Below are experts of layer 6 (counted from 0) of a mixture-of-experts language model. Rows are named router (the router's row for the expert), gate (a neuron's input weights, with its number), up (a neuron's input weights, with its number), down (a neuron's output weights, with its number) and show model dimensions 0-255. Each number is 128 + 32 x the weight over its row's rms, rounded and kept within 0 to 255. Numbers have three digits each.
Before each expert's rows: a language model's description of what the expert responds to; "gets" lists some tokens that make up at least twice as much of what it gets as of all text. This comes from a sample of Wikipedia text that the model never trained on. Tokens count by the router's weight.

# expert 34
It responds to: Line-leading dashes, field colons and pipes in infobox-style lists, such as - Sire:, Died:, Kingdom:, Founded:, Genre:.
gets: "-", ":", "|", "s:", " –", " -"
router:132124144136118166110146099135147158115162116197140080140136124121086103180160158143096163133131150092032147152156075158112118126173141104100045123107099154088090098121131132093123071078170138153145115169173141166099126134096182142127153094164144136129169160105190100071131214123118117157113133130158120108114107095092119134081116098136127050145178103135169128132085151138114107106164074102059145151103119117091106085167121147154177135092125111107172170161138088085094110098200133133138070100139118109101150045173071096157184169174151154142096150116159097083128095075105137153078181100121112135082168155118160089133107164154145112132107136172124137148126154149164129056169117158128119095110127111158154182109190162165159115108229150105134146157157105164105163105123115
gate2:138082148077168085117100200150177110175136125127152120091170207184121133133152129154161174140143182154166101163081143150175092139115114140138106109100090113086151153135130183170074202081138081085164130110194123107108125062155150146098170190135165140127162096137163141141102130168125179127113104139081171086097089154176115098123121137099143100140158146154116105155169145108140098140080209159088140125117130096122154169113140177095154114134108144103161108154119156175088133129110141141107118110069103039099110157134154135101065147110108105123170191066183106137121152083064128103062091129106123173169101110160126144140136118136098053134159107126076092094130104160112150074125113131125128195085126157132124124123099135100076149141137138131111134119142157152183037144078156
up2:088102097144162135109095124124136122092142069117118107085194092145086128120133147147164151105108169126119119115085105156098121130056110145178131178102134114108144119133138139120120143158152122126135174118151150170059112136118099178062142156122181134143163186092153120072122126149084170205134127174140153091089104152158199070117152104118194161108119180176112105136159064094141088131111102137097164124104188141059096136154138158129158073112076103148147088180134160135200094153151086158139080145104095043169103164136130114107116162076132122067196151124190070130133143132064174158114109145133109123124116160125107148143137119079139109113150111138072140130136129166178086131152134109165139160058149150123188131098078166141100190084166055087100105119129138150178113124123136
down2:180199124090138140170144113173102125096103124182155159117136113113164184124120104176112160100113085113108103064106137114135087152177133142142156156162138125148112169132087068192105139173163204152079073188103103204125149129156146137106123122112137108058152121065090167122098203127135095116096102143088143157107075169122168106108147098134132117119123105102126169211149093094159139114134149136130151160132096118151108199125153075083155158110119096149131135142089098142117082105092115139145134074165124125133132139136075121146088070110072084132138143137087075106136152148106098148159133090180164135103152106171129142119129116121171159124121103131133198115158188186113111145184111194088242098170112076104138142169117160113145108103119158169077102122105144195158108116098130

# expert 49
It responds to: Row-opening pipes and cells in election, sports and filmography tables, inner letters of foreign names, and words like episode, Season, Governor.
gets: "r", "|", "v", "-", " ", "p"
router:145165120096135102153143149065121099135176069092110065109170166165106139104146080183157155121185085150097103177110114109101117136092163095083134106123147147098145135088094170171104103075106059102101138130151126131104167183050183089133139148174126166154140159093150156129081139052059098123132131119128131120159121154150163139126169084086104148130183108118108145112089141131133173165158118144167117169125121072159150079070106159133124116132080106110129119095183158109154122082150093158131114143132092137156124094158163136115123112140111114106103110141116151172205093095126157096101129045177177086095138157104158097126103079190150101086168114112121199159174149075123132126126184143161098157072159137147109160194138158120057119075148151149068132138181190147123126091125102
gate1:109123128138156146126114102130140166145122116113142113136082133153197105053140161115145083098088097153155136152160123114135086110115124136124116112115071148074147093138100080107160110125069143173178126103188111146131117137143116111123139108139120153131125108080127137211134110130101084144168133163156204133101177122114182129140137165158130143125158171121122167103123118070205095109093093106108104178154050189104210125134155085077156110108132106073142135118164160178164102189109120162079118153155124083168112154144194111054146157073199150115104121106109113162173104120114114088132132118135178117123144135136106132162184105048147119104121124140194164122178082174178146115095159148085150108183153125146148060077173127170098155184130058144173094101115170139166144120140162
up1:104111134152095148118154098103171129108099123161112136143169202123180129058147110123124130194137092097151174122148132139150172122127162129198148126144080130140140157120124134204097119091068153175146087170124186175182086200124101109124162138179150142146086093125102159132118088100099131118124127178137129132161148057168134095128190143117143134130078154141112097115037103151165146129129116139120116183096078153121192132118165103102186148100077082081133119176177167151149172118143148153132102172153153152137124113154135045104128112139157101114178046141110123139086150140101127122164105062130132111102116155160107141078140108057175180130145072158123184123173100091142124120131131130135129147119151090125112096129065134199098123138188113150113162085162123055131111061171137
down1:185087094152131114071129054095134105174115099093122089128197126115108091190160123112212101112106161133108147174101121151155141176170163086086122112098124111121110157168149120105185107121175133130089179076142151130130154188140119140173102120138111144192094077116133132086103119088136096098107141143146088180097117142132128105178151147112100104078136136116168112063189149129239113106135137178128145061157110133123121149080119142118160133098087072094149139131125089116162127111143037125114104126098119080156133127120091118095154170111135157147159095126144119101086157121096133165135145142124128135135105183104119139133129112117105123109139130170060193065102050123159087061117159072115074084159106187164120113154063091101182135096117107104164154085141120128151150157072107

# expert 7
It responds to: Words opening sentences or lines, such as In, On, During, The, and the leading pipe of table rows in filmography and discography tables.
gets: "|", " In", "-", "In", " The", "The"
router:142130122131101108100160179110145110158153081128122140114110136179082057074121122171117153121169141148111112087150123168147117127075181121107069066105080134132133144167126152108138094202117125164143105154116157187137066122134152195180190134125135105097176160137175113186132139107145165136203127119138166136059107121097090164104160139075112139142121066140163052176113096135105130059149136076147150140147081101103146090163189129105129159074107157142117192144106093165097078126099136165097133107169124083113169107103160068201083104140131121122131132135100162124129115215111143120149091119144084173121124116142195104117159163125175073145151180121077139149163123140117148134120138077104171115093181071138077192128135116169158165078094155121136143149170111147125101145145112
gate2:126093161144194115144133126133124145126093124147117087150055147109162158085099120196089126152102165095156075137203130165073023169165134178145172152083098142116149145131131087159203153126121187065144129146088111119131139181110165103086047101140105172181133150143176140103135151120163126094158098104174166132136200096069139140092181119130130122080108173151090158145105153121085094111087139109107153127160124115136166174164130100207143119088141125143147125125169116121131129154146124214115123085135178174107098130110116128144100130172146107109133122177161113142093112145078127119122101126132146176178128113139167168087151119172152180174152159124113056127127172157141147174154102122163159175096143156097113113129191168140075174145154088127162138170120120141082077129175115
up2:114070180103159169166095178118157126151129113126104161134111185141172091102148143218148086129049145104112103156085133121072069193102133166157183135118163136169098095154112097117134144076117207099075121197123151163185153138183104119154140106119097114167122139144126119133140148102150113068159056176146125148113173093069152138115112185136116141130128128128056143186124104144097050132110168161126133097128112117135137161132107113135160143129127119123117197174124114116114113113172139150134102151082233174111083177137085105148072123084149130182099097172105132109093095184113149120139167104088126076119154130154114179130082157092135132141157115107091105106071164086134161120210096079150107168089126145142141101152136127153149115138140107091107164146092116175162104125109148
down2:084053157126112088181120209070125129126124140114129132124120204121109187070155166117087083161099119116128134098174091136089122234119120150111118104146136134138145093094132131134139061150202137136148138127176100104083113167111077100133112086096189120126172125115140136158086197137081118150159135189128153101162120180133090103082161131099134104115113127093094147115115076091126136140159174101113136137124063128135167115185157074127149170203183187102122124125085109140158128079096107124129030172148140091194100124137135139133114107181156093091087149128135149082144141131167187174097057146092119138099094115112145178104108134124143088146153177132122084162148139125120102091180131188140154152105179114153088164155115075115116138147116158143121099132133103143092173099126136